python train.py --activation="swiglu" --moe_layers=[1, 2, 3, 4, 5, 6, 7] --routed_scale=1.5 --router_z_loss=0.001 --n_groups=4 --groups_per_token=1 --head_dim=64 --norm_eps=1e-05 --schedule="wsd" --final_lr_fraction=0.05 --seq_len=256 --dataset="wikipedia_en"
Below are experts of layer 4 (counted from 0) of a mixture-of-experts language model. Rows are named router (the router's row for the expert), gate (a neuron's input weights, with its number), up (a neuron's input weights, with its number) and show model dimensions 0-159. Each number is 128 + 24 x the weight over its row's rms, rounded and kept within 0 to 255.
Before each expert's rows: a language model's description of what the expert responds to. This comes from a sample of Wikipedia text that the model never trained on.

# expert 14
Description: Infobox field names
router [ 92 120 119 152 116 100  99 112 125 145 112 100 140  93 176 116 154 118 111 151 102 132  81 140 154 102 155 109 158 165 111 138 111  82  80 140 126 152 140 125 147 142 139 126  97 130 111 138 111 137 165 136 180 110  91 109 116 131 145 114 141 116  89 123 134 115 140 153 157 111  98 105 134 128 146 138 138 125  89 164 119 121 167 122 141 101 106 117 133  91 137 125 198 117 119 116  97 128  96 128 147 113 133 139 108 152 105 152 130 167 159 112 170  98 152 134 108 128 137 112 134 151 165 178 114 136 170 131 116 144 134 181  70 125 120 129 137 132 117 163 101 126 101 142 102 111 110 131 107 114 115 169 134  95 158  90 135 162 171  89]
gate0 [148 153  68 123 151 128 118 120 136 135 133  95 105 121 138 123 123 131 125 114 145  89  80 178 129  97 117 122 173 155 174 125 168 165  80  98 150 132 153 157  84 161 117 117 101 117 109 123 102 159 156 117 159  85 105 127 122 128 136 107 141 157  89 128 173 141 154 140 156 127 100 132 126 101 120 148 141 123  96 112 117 145 134 126 119 104 127 112 112 110 166 117 167 115 155 164 158 123 125 149 154  79 158 128 108 118 126 112 185 158 136 109 133 116 174 128 101 112 154 109 157 169 123 164 128 142 166 135 127 145 131 171 142 140 142 121 126  85 137 118 114 114 140 128  86 153 110 127 100 133 127 157 136 127 187 158 120 158 133 122]
up0 [ 96 104 139 155  95 154 104 119 118 141 110 124 126 151 186 123 102 104 146 149 138 134 110  79 138 134 162  72 124 108 105 122 110 152 125 135 133  87 162 105 110  89 121 109 146 149 105 118 150 155 129 127 133  74 142 113 119 111 141  98 122 143 131 117 127  89 109 122  90 135 119 150 168 152 157  85 137 144 176 117 122 137 151  95 111 106  98 138 122 157 144 107 131 102 120  98 155 154 145 144 139 157 100 146 127 146 167 151 167 122 147 104 142 111 145 151 137  91 124 100 124 123 152 120 126 139 181 111 130 114 132 106 111 141 135 160  92 143 124 112 122 161  54 135 163 163 121 184 143 146 140 154 121 155 117 143 165 107  84 154]
gate1 [ 98 115 117 173 162 136 113 120  98 145 168  66 136 119 142 100 187  99  94 139 121 115  92 167 159 107 172  92 143 156 107 173 114 109 123 143 138 125 115 107 123 156 120 100  93 118 123 139 119 122 138 144 136 107  79 120  96 156 156 124 147 133 100  98 134 112 150 128 145  96  98 110 145 129 122 155 115 148 104 159 106 160 142 149 116 106  67 113 106 126 145 154 171 175 114 125 100 106 167 119 137 112 143 126 124 156 147 140 123 141 100 110 145 132 136 163 125 153 171 133 156 160 105 140 121 131 146 113  89 126  98 148 105 124  78  97 136 146 104 129 112 102  98 164 108 120 124 126 108 131  79 145 140  86 150 134 120 155 145 113]
up1 [ 66  81 154 168 162 164 116 154  88 109 141  73 171 139 103 108 155 115 124 129 141 133 127 125 176 112 137  81 100 123 109 173  92 127 150 124 101 141 116  98 112 121 103 124  87 152 150 148 135  86 100 121 124 125  88 145 125 117 124  98 126 126 135 136 127 139 125 142 121 124  94 128 150 134  96 143 124 145  87 145 140 142 124 127 126 127  77 154 136 111 140 175 163 175 122 118  92  87 130 151 112 128 126 118 162 163 153 104 111  96  90 124 113 142 113 132 153 142 156 124 138 129 117 116 161 142 134 153 107 108 120 111  81 115  76  90 110 159  93 145 130 105 100 150 139 113 159 154 145 113  84 129 133 110 115 156 116 151 154 113]

# expert 19
Description: Plural word endings
router [129 128 125 159 123 107 107 117 134 140 121 126 126 102 162 110 164 108 102 167 140 122  89 156 136  99 160 147 160 130 100 146 121 115  94 127 161 159 123 141 150 133 134 134 103 126  93 150  98 143 159 160 148  93 136 120 107 155 173 155 164 163 110 119 136 107 173 132 159  96  85 109 127 140 155 143 109 113 103 164 118 143 130 145 140  88 117  93 144 127 133 138 187 126 120  97 126 129 146 130 155 112 149 156 105 139 119 115 144 168 121 132 173 108 149 166 108 165 129 104 124 175 125 184  69 126 134 101 104 147 123 160 115 127 117 122 169 101 119  99 110  95 114 127 110  95 113 107 108 154 137 140 150 107 169  85 149 143 166  99]
gate4 [132 128  81 121  80 130  99 101  91 130 135 102 146 124 132  82 104  83 134 101 125 148 115 116  97 126 122 141 132 112 140 138 101 107 138 112 129  99  97 137 167 143 170 133 123 135 154 133 149 169 110 135 116 138  79 111 135 126 160 149 121 155 125 110 136 147 105 118 154 155  81 155 130 128 143 114 123 151 134  99 105 109 120  95  97 103 142 134 141 107 159 120 132 127 126 113 162 160 119 133 110 102 130  87 116 127 109 129 192 134 145 114 136 130 140  88 114 148 134 116 125 107 139 125 151 116  83 174 155 159 115 158 118 173 119 133  75 146 168 157 138 103 170 125 165 169 118 105 131 122  63 155 146 159 156  84 142 171 100 128]
up4 [130 119 106 128 127 166  83 127  99 148 111 117 125 177  94 154 167 117  99 117 137  59 145 135  87 143  93 155 131 157 119 135 118 164 135 111  97 142 143 146 152 133 133 120 160  94 175 135 171 141 125 125 101 122 133 125 109 161 101 139 109 109 140 104 141 176 138 146 154 106 168 130  94 132 116 147 147 130 130  99 173 132 124 136 148 175 130 126 112 136 162 119 156 129 106 140 122 161 163  99  86 144 138 120 126 119 111 172 156 127 135 161 125 153 151 131 157 145 112 125 119 147 140 136 144  77 137 158 147 139 128 147 106 124 172  80  75 139 197 154  82 155 123 115 109 124 110 104 147 121 124 122 136 131 140 141 150 144 143  90]
gate5 [133 125 122 164 140 144 130 165  93 150 124 145 114 124 145  96 127 129 130 113 128 126 137 133 144 171 118 125 133 116 145 124 113 125 117 129 174 115 108 132 104 153 139 131 153  97 120 177  96 110 158 111 110  63 131  74 116  84  92 152 132 150 118 116 149 190 158 139 157  97 149 118  88 127 163 152 108 170 148 140 135 115 131  74 120 154 117 111 113 149 133 136 128 167 103 176 100 133 138 158 143 147 137 109 114  94 114  89 143 133 122 137 121 176 130 194 143 127 126 155 147 143 132 127 108 133 156  94 134 130 113  89 138 164  65 132 139 162 151 112 102  90 143 111 115 159 134 169  94 150 123 140 107 103 131 113 144 118  97 133]
up5 [155 101 125 157 128 137 115 135 142 127 125 130 151 154 159  85 111 125 161 129 151  99 138 112 138 117 138 109 128 101 165 100 109 168 154 138 143 133 110 147  99 132 136 130 152 112 127 161  86 153 151 153 158 108 137  99 135  79 125 136 186 131 132 107 134 166 114  99 150 100 121 122 135 138 124 114 153 138 122 123 131 142 163 141 120 115 155 127 129 129 114  94 163 164 101  60  54 166 111 114 145 141 118 114 131 116 136  92 145 134 126 146 135 172 132 121 143  96 111 105  99 154 149 143 127 106 144 154 168 191 118  98 139 153 121 182 131 156 133 134  78  86 131 135 129 118 132 151 141 128 125 123 122 114  88 118 185 147  92  83]

# expert 37
Description: Auxiliaries and adverbs
router [113 164 127 146 129 106 122 105 127 163 145 115 135  98 153 132 165 118 107 138 110 117 106 147 120  86 144 129 159 152 140 142 126 105 109 154 135 130 154 120 142 146 141 105 107 113  97 141 122 144 165 151 126 114  89 116 116 160 151 133 165 130 111  83 130 123 164 142 151  95  98 103 136 150 126 151 105 119 107 156 111 132 163 183  98 127 107  62 126 118 150 138 160 119 151 102 124 118 139 117 149  86 115 138  87 140  92 169 133 167 146 125 173 138 152 157 114 159 158 118 117 146 124 147 113 135 155  81 113 141 139 156  97 128 134 138 201 122  94 112 150  73 121 149 103  90  72 102 108 166 127 142 157 117 132 100 114 140 124 104]
gate0 [170 106 123 160 150 154 103 150 134 141  82 104 140 134 114 141  75 149 128 146 124  85 133 125 113 101 146  84 178 106 114 120 111 139 146 121 151 129 131 122 166 134 108 100 131 127 153  78 143  99 181 111 127 132 139 142 130 125 118 149 132 180 118 182 144  85 129 157 129 134 178 151 165 180 118  76 114  91 139 139  95 127 153 165 137 116 178 146 101 180 150 135 115 174 114 169 106 147 155 101 108 135 124 101  77 109 140  96 128 151 131 137 137  99 118 118 128 144 131 128 139 140 154 148 125  93 152 112 129 110 154 160 142 162 121 125 114 136 105 165 128 135 130 119 126 133 125 126 118 132 145  94  90 103 145 134 151 127 112  98]
up0 [110 101  79 114 163 142 149 147  90 127 135 126 103 131 134 130 151 158 148 133 137 144 122 113 120 147 127  97  79 145 130 146 129  81 120 145 120 125 138 141 122 154 139 111 133  88  97 140 104 115  88 140 128 139 131 139  73 152 128  93  97 141 134  86 119 115 131 105  89 145  63 126 123  98 134 133 117 126  93 138  94 117 153 168 155 107 132 127 107 115  79 123 109 115 133 148  99 115 163 151 125 138 133 125 142 149  75 157 157 121 132 110 121 125 112 107 155 159 166 105 131 110 124 152 141  60 174 179 116 115 121 153  91 130 135 127 131 128 120 129 165 105  88  93 131 152 171 106  96  82 147 100 125  84 108 101 112 109 115 100]
gate1 [131 108 109 158 138 120 151  72 126 102 101 105 159 125 134 140 113 170 105 147 120 114 139 162 142 101  86 157 159 149 124 118 185 159 105 106 115 157 162  93 135 136 128 108 109 136 159 147  79 108 115 161 124 147 122 127 152 101 111  80 132 148 111 129 157 137 170 143 128 118 133 120 137  91 141 132 179 133 104 151 110 134 156 124 159 133 115 118 124 119 141  65 149 146 152 134  89  69 117 160 150 117 137 107 151 110 147 165 135 144 102 140 139 125 158 101 102 155 108  76  98 151 118 112 129 101 136  94 122  99 116 146 140 149 128 122 143 112  97 162 109  92 129 162 111 106  90 101 136 113 160 150 155 109 140  91 116 129 113  93]
up1 [130 116 148 126 123 100 143  99 131 106  74 138 156 127 131  99 119  84  72 133 103 145 149 140 116 132  91 139 153 142 139 112 139  82 142 128 126  88 139 107 147 125 146 130  72 140 151 140 149 126 111 102 126 103 140 129 155 140 122 136 164 138 121  85 128 147 150 120 153 158 138 175 101 100 118 160 128 120 138 140 118 124 106 129 168 146 107 129 142 130 178 136 143 152 116 126 117 171 123 139 136 182 116 115 164 103 163  84  99 120 105 164 134 142 115 103 127 168  69 123 142 149 149  97 126 107 109 156 122 152 122 103 129 133  88 107 132 165 118 104 105 163 135 103 118  88  83 112 134 154 147 137 122 126 172 190 179 133 145 148]

# expert 26
Description: Institution name heads
router [120 149 101 136 102 111 128 133 117 134 144 113 115 113 158 108 132 132 107 142 144 110  73 143 119 121 134 144 151 161  98 124 113  97 123 156 147 122 121 110 139 133 128 103 122  99 122 137 100 162 193 152 159 103 119 106  85 147 163 143 162 140 108  94 154 136 133 132 174 101 101 113 138 123 155 133 130 131 111 157 132 140 158 120 136  41  93 118 138 104 143 109 173 129 126 123 127 161 159 121 155  91 137 167  99 113 119 137 149 166 136 116 161 101 130 137 117 181 123  97 145 136 133 167  81 136 156 110  94 169 135 145 125 136 108 100 149 104 115 129 113  89 111 112  95 144  79 101 116 136 117 138 121 107 161  84 153 164 154  99]
gate0 [139 115  78  93 115  81 111 115 162 105 149 145 134  83 131 138 149  98 144  98 141 105 102 129 138 146 134 144 142 122  86  93 119 101 112 152 124 153 128 117  89 139 130 117  97  89 151 132 141 144 143 127 171 150 134 108 125 144 169 137 153 146 105  95 157 105 113 111 121 105 134 142 181 132 123 153 106 134 101 148 107 137 142 128 132 117 121 113  87 168  92 118 141 158 167 103  92 162 155 113 197 176 101 149 125 108 125 126  95 152  97  92 153 100 139 144 129 177 156 114  80 137 134 138 112 131 113 126  90 115  87 149 157 111 115 177 142 134  95 139 139 123 167 155 145 109 116 148  86 146 140 140 125 149 130 139 141 147 129 153]
up0 [103 142 136  92  99 128 166 127  95 112 157 173  87 123 111 135 101 127 145 104 134 122 145 113 153 114 154 179 133 126 133 118 118  89 121  86 186  82  94 136 127 155 139 116 144 132 129 188 131 100 180 103 147 121 101 134 107 115 158 154 139 147 130  96 128 105 121 139 157 125 105 142 129 148  78 131 123 148 130 163  94 129 117 169 115  85 101 119 133  79 106 131 153 157 105  94 111 157 108 123 124 139 105 141 131  92 110  96  90 131 153 122 120 111 136 130 132 138 132 147 134 121 179 168 129 110 127 131 138 152 100 146 148 155 102 130 160 107 128 144 121 137 159 141 212 160 120 134 107 137 102 141 138 131 110 134 133 162 112 168]
gate1 [159 167 108 117 119 161 141 152 185 132 168  94  95 110 182 123 105 120  94 116 128 149 116 146 119 113 154 153 137 152 112 125 131  97 129 146 117 170 147 149 125 140 139  85 110  84  92 120 117 130 164  73 136 122 113  99 102 100 163 143 116 154 106 141  89 104 140 147 102 146  96 157 163 139 143 148 133 147 126 165 112 107 127 156 139 107 157  85 153 114 120  85 136 162 127 136 121 179 149  81 130 144 155 116 111 148 116 132 173 160 161 163 138 153 157 134 118 152 176 136 119 113 125 122  92  98 125 116 129 173 138 146 117 147  97 108 140 125  97  93 100 146 105 152 111 113 123  85 119 126 115 145 135 122 144  99 130 126 153 136]
up1 [117 111 151 144 145 163 134 117  66  92 117  87 154 121 115 111 122 128 120 124 106 178 156 108 152 144 121 136 135 132 183 116 114 103 127 144 133 165 115 121 138 128 131 126 124 117 133 101 110 114 143 167 144 107 135  99  93  86 134 164  96 156 118 143  54 132 111 116 122  88 115 141 119 111 147 134 150 113 105 128 110  98 115 133 130 139  80 130 161 105 117 107 160 133 103 172 122 153  84 142 142 138 166 156 134  74 126 117 159 120 108 152 118 122 118 109  96 158 136 106  84 135 116 143 116  88 146 161 104 153 136 127 105 123 123 198 146 135  77 149 153 125 122 134 137 132 137 148 136 116 103  89 104 110  68 116 111 162 109 115]

# expert 30
Description: Table cell separators
router [100 113 121 143 112 100 133 106 127 148 124 127 106  98 160 118 181 109 117 155 114  87 100 151 147 112 165 143 147 162 140 143 105 103  87 155 142 120 104 128 151 176 149 126 100 137  92 146  97 173 165 146 132 109  90 127 116 153 169 126 138 140  54 115 147 133 140 125 134  97 125 103 141 147 153 129 101 120 110 156 102 144 157 129 127 109 112  98 110  94 129 141 142 138 147 104 116 128 134 117 158 102 151 122  88 137 116 137 121 158 147 106 155 108 147 157  85 127 144 118 149 169 146 149  63 139 173 118 105 152 114 157 119 124 130 130 166 122 133 136 120 100 117 142  85 109  81 117  86 136 113 155 140  82 151  95 142 169 147 120]
gate0 [161 128 123 186 104 155 124 108 126 161  92 106 124 117 158 130 152 123 129 131 106 147 119 135  94 152 134 125 129 136 121 138 120 116  81 195 141 112 114  90 187 124 150 135  99 118  97 135 128 120 142 141 135 101 125  84 140 127  79 115 134 131 113  89 123  98 131 142 142 121 116 118 119 157 138 167 128 134 132 132 116 153 141 134  60 124 107 140 130 136 121 147 151 109 141 122 142  94 171  92 174 115 108 126 111  78 127 133  96 134 120  80 146 102 151 188 147 161 169 101 143 176 131 144 146 136 117 109 157 122 134 136 169 108 145 104 120 105 158 107 102 164 134 132 135 149 109 159  79 101 130 151 125 109 142  99 168 131  88 116]
up0 [103 151 141 112  97 100 124  98 131 142 153 201 120 135 114  98 148 126 115  63 110 126 148 105 155  99  75 123 126 128  89 127 133 146 136 124 175 158 153 121 113 129 124 149 149 162 187  98 117 116 154 154 174 148 105 164 114 124 171 121 113  99 115 126 119 113 126 114 140 141 144 141 138  96 116 111 134 132 132 138 114 109 147  97 174 110 126 116 107 144 120 130 127 130 190 132 125 166 131 139 107 156 103 176 144 174 129 134 119 133 154 154 118 148 106  91 113 114 115 145 142  84 122 101 105 130 134 115 135  83 117  96 119 101 124 134 139 148  75 121 155  91 152 116 110  88 134 150 174 118 110 124 110 144  75 157 139 127 137 123]
gate1 [107 135 115 151 136  92 127 137 138 109 133 129 124  95 127 126 158  91 149 118 104 152  73 129 203  96 110 146 129 165 122 154 143 139  96 159 140 131 109 135 122 141 151 153 129 125 115 119 110 132 135 145 137  77  98 140 100 108 188 104 138 107  96 130 145 124 118 147 157 148  93 115 115 145 129 143 125 112 112 154 117 109 135 137 126  93 145 107 122 153  99 150 129 133 124  98 181  91 141 101 120 132 144 141 101 173 133 141  96 160 116  59 141 154 121 131 148 127 112 116 152 137 123 180  80 141 153 118 101 140  93 127  71 124 149 151 143 160  82 127 128 153 116 108 154  94 108  90 121 159 111 133 114 117 116  68 156 142 128 112]
up1 [126 110 118 187 123 114 149 119 166 109 106 126 118  74 133 168 122 131 148 150 102 149 125 136 160  91 108 163 124 143 125 146 112 120 108 167 114 152 102 145 125 145 145 161 116 151 118 143 112 198 120 152 131 129 111 151 140  96 150 105 136 143 116 135 115 138 100 144 123 117 110 169 123 156 121 113 116 111  97 126 134  93 165 121 126 114 123 138 115 144  98 137 126 132 163 150 171 133 149 122 140  92 145 141 136 123 146 129 128 128 127 121 118 105 102 139 164 125  66  77 173 127 160 120 101 150 125 128 137 127  70 157 110 116 186 119 148 162 134 102 146  84 112 120 140 109 133 150  86 148  74 173 123 120 129  95 138 159 184 150]

# expert 3
Description: Word-final suffix pieces
router [108 160 100 138 153 115 104 106 108 158 143  81  94  74 140 105 123 127  86 128 119  95 119 164 133  82 159 139 179 165 116 165 147  97 107 154 136 167 128 135 158 156 165 101 111 106  85 144 108 158 137 116 135 101 128  93  95 142 152 119 158 150 108 103 126 142 149 157 168  91  83 124 145 134 145 137 105 138 119 152 117 154 146 153 132  98 123 104 123 118 128 139 189 107 124 125 128 122 151 124 129 121 126 128 104 151 104 155 141 164 160  86 164  99 158 152 100 122 150 137 131 157 146 148  99 115 141 131 124 145 109 152 110 118 143 120 108  92 156 124  97 130 132 128  85 109  94  87  91 136 128 164 146 114 162 100 142 149 148 125]
gate0 [121 114 147 138 118 138 136 118 107 139 124 142 128  85 150 150 146 159  93 163 132 109 128  93 144 120 137  90 161 163 113 122 101  83  96 138 146 141 173 127 112 109 132 154 148 145 147 133 103 127 154 116 108 116 149 143 125 132 139 167 182 119 134 115 118 145 128 115 125 145 110  79 144 175  86  90 121 154 127 125 131 158 119 143 153  81 158 138 121 155 129 136 139  96 156 104 145  85 149 144 141 133 107 142 113 114  63 143  83 147 167  89 156 158 137 169 142 132 132 130 146 130 167 147 118 142 139 155 115 132  91 126 148  82 167 121 137  80 114 116  98 107 105 147 153  70 101 123 130 112 158 134 165 132 127  89 172 144 125 144]
up0 [103 122 126 127 101 135 119 127 172 134 118  99 107 135 137 104 100  97 151  91 137 161 126 150 117  96  91 129 103 125 122 128 123 119 164 124 156 161 130 149 178 108 136 100 154  96 128 152 131 141  66 153 153 135 157 113 104 127 151 155  96 145 133 122 169 133 147 101 134 118 139 147  86  98 142 136 164 120  85 104 133 127 154 107 119 137 155 108 147 117 159  93 171 134 105 120 132 139 110 166 124 141 130 145 153 133 148 113 110 121  95 167 148 103 104  97 128  99 103 118  99  61 116 151 149  81  93 124 123 116 115 146  68 158 137 172 143 130 145 130 132 169 135 137 115 152 146 148 114 148 119  61 116 126 150 120 103 166 152  95]
gate1 [139 128 107 131 154 124 117 101 134 123 156 117  98 120 114 129 135 171 128 158 136  96 127 127 104 104 125  92 130 166 118 143 101 124 128  87  99 100 151 150 154 143 148  74 114  91 148 113 123 104 116  88 133 135 121  83 112 122 157 124  90 166 101 100  79 128 175 132 131 166 130  58 125 143 121 146 131 127 160 172 138 107 118 129 133  98  88 152  99 144 125 156 112 110 122 155 140 114 136 120 156 131 191 115 123 159 116 158 175 124 125 149 142 137 184 171 115 128 153 135 108 113 161 145 108 146 144 125 145  84 130 121 149 143 145 101 125 167 141 110 150 125 167 123 118 132 161 100  73 138 115 141 170 117  99 129 128 105 117 101]
up1 [ 84 176 108  92 126 133 158 129 151 128 134  86 106 116 128 115 138 145 114 180 133  78 103 161 118  89 128 106 125 179 137 164 111 115 108  87  75 137 122 145 148 123 112 105 146 113 129 160 122 115 114  96  88 151 122 134 164 126 168 109 118 124 118 113 143 136  67 118 137 128 126  75 116 107 101 105 133 101  97 143 129 154 133 132 140  90 127 146 135 167 131 184 155 142 132 155 166 125 122 109 159 153 115 116 128 162 139 117 109 132 156 108 112 145 115 123  99 124 150 136 144 139 202 162 151 121 140 147 145 135 120 124 163 142 158  86 120 153 150 114 147 132 152 129 113  85 107 114 116 142 104 150 163  91  89 135 138 122 155 114]

# expert 57
Description: Capitalized title words
router [102 137 122 159 105 119 112 123 126 128 174 112 119 115 177 110 148 152  81 131 135  92  90 144 134 105 154 160 148 141 117 127 106  92 120 174 149 137 129 120 128 135 138  98 143  98 110 126 119 143 175 141 158  99  81 113  92 138 185 142 150 138  98  92 163 110 128 140 152  68  98 107 126 130 137 152 129 129 100 149 126 140 148 125 160  82 121 126 132 125 156 145 166 133 122 151  98 143 144 108 160  96 118 131 104 146 133 160 148 170 143 117 178  93 151 139 100 140 143 109 114 121 118 151  69 122 158 126  72 125 108 150 120 140 118 126 152 122 116 146 119 112 114 140  84 140  97 100  96 132 130 149 115 118 178 111 130 147 152  80]
gate0 [118 132 100 124  94 142 103 105  85 129 125  68 124 121 137 139 140 142 124 163 129 165 116 151 135 141 178 121 156 145 117 125 115 126 137 129 122 139 121 151 168 143 165 108 125  93 135 139  94 145 160 141 130 169 121 117  95 138 143 125 126 120 108  80 137 140 114 136 177  99 115 140 159 111 144 153 123 115 112 149 110 102 126 149 132 111  82 126 149 152 137 102 165 120 128 148 120 139 144 105 115  85 148 190  98 131 124 143 148 142 169  75 162 125 148 112 125 174 140 146 147 123 119 167 115 138 176 106 136 153 171 193 107 122 137 104 159 127 140 146 108  85 145 101 102 120 105 170  79 148 143 141  98 115 152  97 160 149 144 114]
up0 [144 146 138 122 117 131 130 108 107 122 136 117 153 155  85 139 100 201 123 158 156 182 139 135 121 134 147 116 154 135 140 153 138 104 143 102  83 153 133 152 117 112 131 126 150 108 131 155 123 105 133  90  69 150 139  96 100 120  78 148 135 134 122 111 140 122 128 164 196  94 135 131 122 145 144  99 117 109  75 103 143 124 158 150 146 154 161 150 127 118 145  92 166  98 123 179 125 102 134 128 140  67 113 127 120 124 153 131 139 118 177 113 144 151 125 102 123 131 107 131 155 103 162 120 149 120 135 158 105 134 121 162 121 123 176  63 146 120 150 133 118 105 125 108  93 122 100 140  95  92 139 143 143 139 155 157 140 137 140 121]
gate1 [120 151 128 111  96 122 131 141 127 152 124 138 177 107 187 117 130 134  84 156 141 135 110  86 106 167 144 161 150 126  93 121 151  88 114 158 151 108 116 119 174 146 151  92 137  95 142 131 158 160 159 159 145 118 126 101  97 183 153 153 150 137 119  99 131 127 130 136 156 136 130  93 142 163 133 102 115 126 117 117  90 108 169 154 129 107  96 104 166 134 129 122 188 113 130 112 139 152 138  96 174 133 164 144 106 116 123 117 140 152 170 152 173  91 132 169 132 148 137 174 129 149 134 174 111 143 146 159 162 145 128 139 143 133 120 105 133 152 148 148 135 108 126 185 110 105  99 122 121 128 129 135 107 107 158  93 112 115 141 125]
up1 [143 143 102 127 147 164 125 120  93 150 139 127 119 137  91 149 157  96 122  92 121 105 112 137 146 169 134  97 143 137 132 146 149 187 115 162 162 109 150 133 112 122  98 164 116 166 147  87 134 101 164 114 123  71 119 123  95 132 154 144 158  88 124 116  96 119 120 103 126 117 147  84 131 105 147 113 128 145 167 165 122 168 105 133 150 136  88 118 120 131  83 141 169 110 104 132 111 102  92 164 102 189 144 165 131 120 106 173 116 146 126 128 117 115 102 132 129 117 114 109 105 148  99 109 139 168 123  95  96 121 172 144 123 136 159 153  91 132 135 169 165 132 122 108 146 129 140 102 160 139 114 138 136 122  96  83 106 163 119 132]

# expert 6
Description: Sports table cells
router [ 86 117 123 148 107  95 126 115 130 159 123  80 129 106 141 127 167 152 131 121 117 114  76 162 141 104 146 145 153 138 149 148 117 116  73 122 130 120 108 112 121 153 155 130 129 123  84 135 113 154 160 132 153 102  94 104 121 151 151 136 162 162  58 106 141 133 136 155 149 112 129  93 155 143 152 167  73 115 103 134  99 137 131 135 126  94 102 118 119  91 141 114 155 141 146 108 105 147 143 117 158  74 163 137  89 136 124 143 143 166 137 114 174 121 155 146 121 133 139 117 147 151 129 167  86 110 160 124 110 160 115 145 107 143 120 125 159 107 137 138 124  98 116 141  89 132  90  98  67 139 102 157 142 119 171 117 141 159 139 107]
gate4 [110 128 128 136 165 134 130 155 169 134 134 135 152 166 141 131 142 111 110 158 116  70  51 148  96 119 138 128 130 160 140  92 131 118 166 110 101 125 111 124 153 133 147 109 140 118 107 145 163 105 163 159 151 168 144 142 127 146 159  98 131 112 104 119 132 117 131 185 146 127  76 111 134 128 151 140 112 106 134 131 132 125 115 118 141 118  81 136 111 178 173 150 134  89 106 122 120 137 119 112 117 141 129 138 123 115 134 142 147 150 128  64 139 148 124 142 127 141 139 112 107 139 124 193 103 147 157 126  93 136 128 147 111 146 144 123 103 107 187 101 127 144 149 110  71 112 148 103 167 139 153 177 110 158 108 148 152 147 171 129]
up4 [128 126 152 130  81 111 187 168 149 153 106  91 136 144 137 159 122 121 152 155 105 143 119 122 118 115 108 127 130 105 121 118 147 142 138 110 111 130 173 149 126 157 129 101 148 149 139 162 151 122 142 109 156 145 139 127  77 114  93 140 130 131 115 141 122 157 110 141 133 158 127 120 161 140 120 152 140  79 123 158  79 147 135 174 136 127 130 150 111  87 125 138 117 108  87 130 112 138 129 131 105 143 129 138 116  85 164 115 162 115 124 101 149 177 155  93 130 142 121 135 187 182  93 142 110 112 134 160 122 131  74 155 130 153 142 104 104 111 160 162  95 112 160 159 169 117 132  55 113 161 110 138 132 138  96 135 104 116 157 122]
gate5 [131 134 116 125 134  73 140 132 163 110 124 135 137 113 121 124 156  75 138 135 110  90  86 154 143  80 139 176 142 149 139 139 128  95 121 133 130 111  67 141 121 163 168 109 115 131  88 146  89 137 125 172 129  97  68 164 127 137 157 133 157 139  91 138 129 144 143  89 136 163 131 114 127 109 165 133 108 101 154 117 130 117 135 124 104  80 124  97  98 111 117 121 131 129 101 134 130 100 168 127 115 139 149 114  94 117  71 138 129 142 151 101 136 106 149 143 131 150 141 151 154 147 126 130  87 113 143 132 118 130 107 135  91 139 125 184 132 129 117 136 135  80 158 118 107 127  99 116  84 152 103 173 141 115 182  92 145 142 148 113]
up5 [116 119 118 165 137  57 130  97 142 134 134 136 102 124 115 109 121 107 144 115 102  86 110 129 139  82 139 151 130 139 162 157 131 132 118 136 133 162  98  92 108 114 172 117 133 167 136 141  94 139 115 144 115 106  63 123 165 140 145 146 143 144 106 142 142 164 138 162 123  99 149 129 147 139 139 149  90 114 119  99 141 128 102  49 111 183 116  99 117  84 102 110 128 150 142 105 145 158 148 140 104 135 142 117 113 112  62 109 114 130 148 155 124 130 148  84 114 122 172 126 109 147 107 127 124 115 149 143 149 148 131 115 110 132 173 171  95 160 153 122 126 105 149 102 125 109  73 148 105 130 125 140 133 130 148 128 155 139 155  98]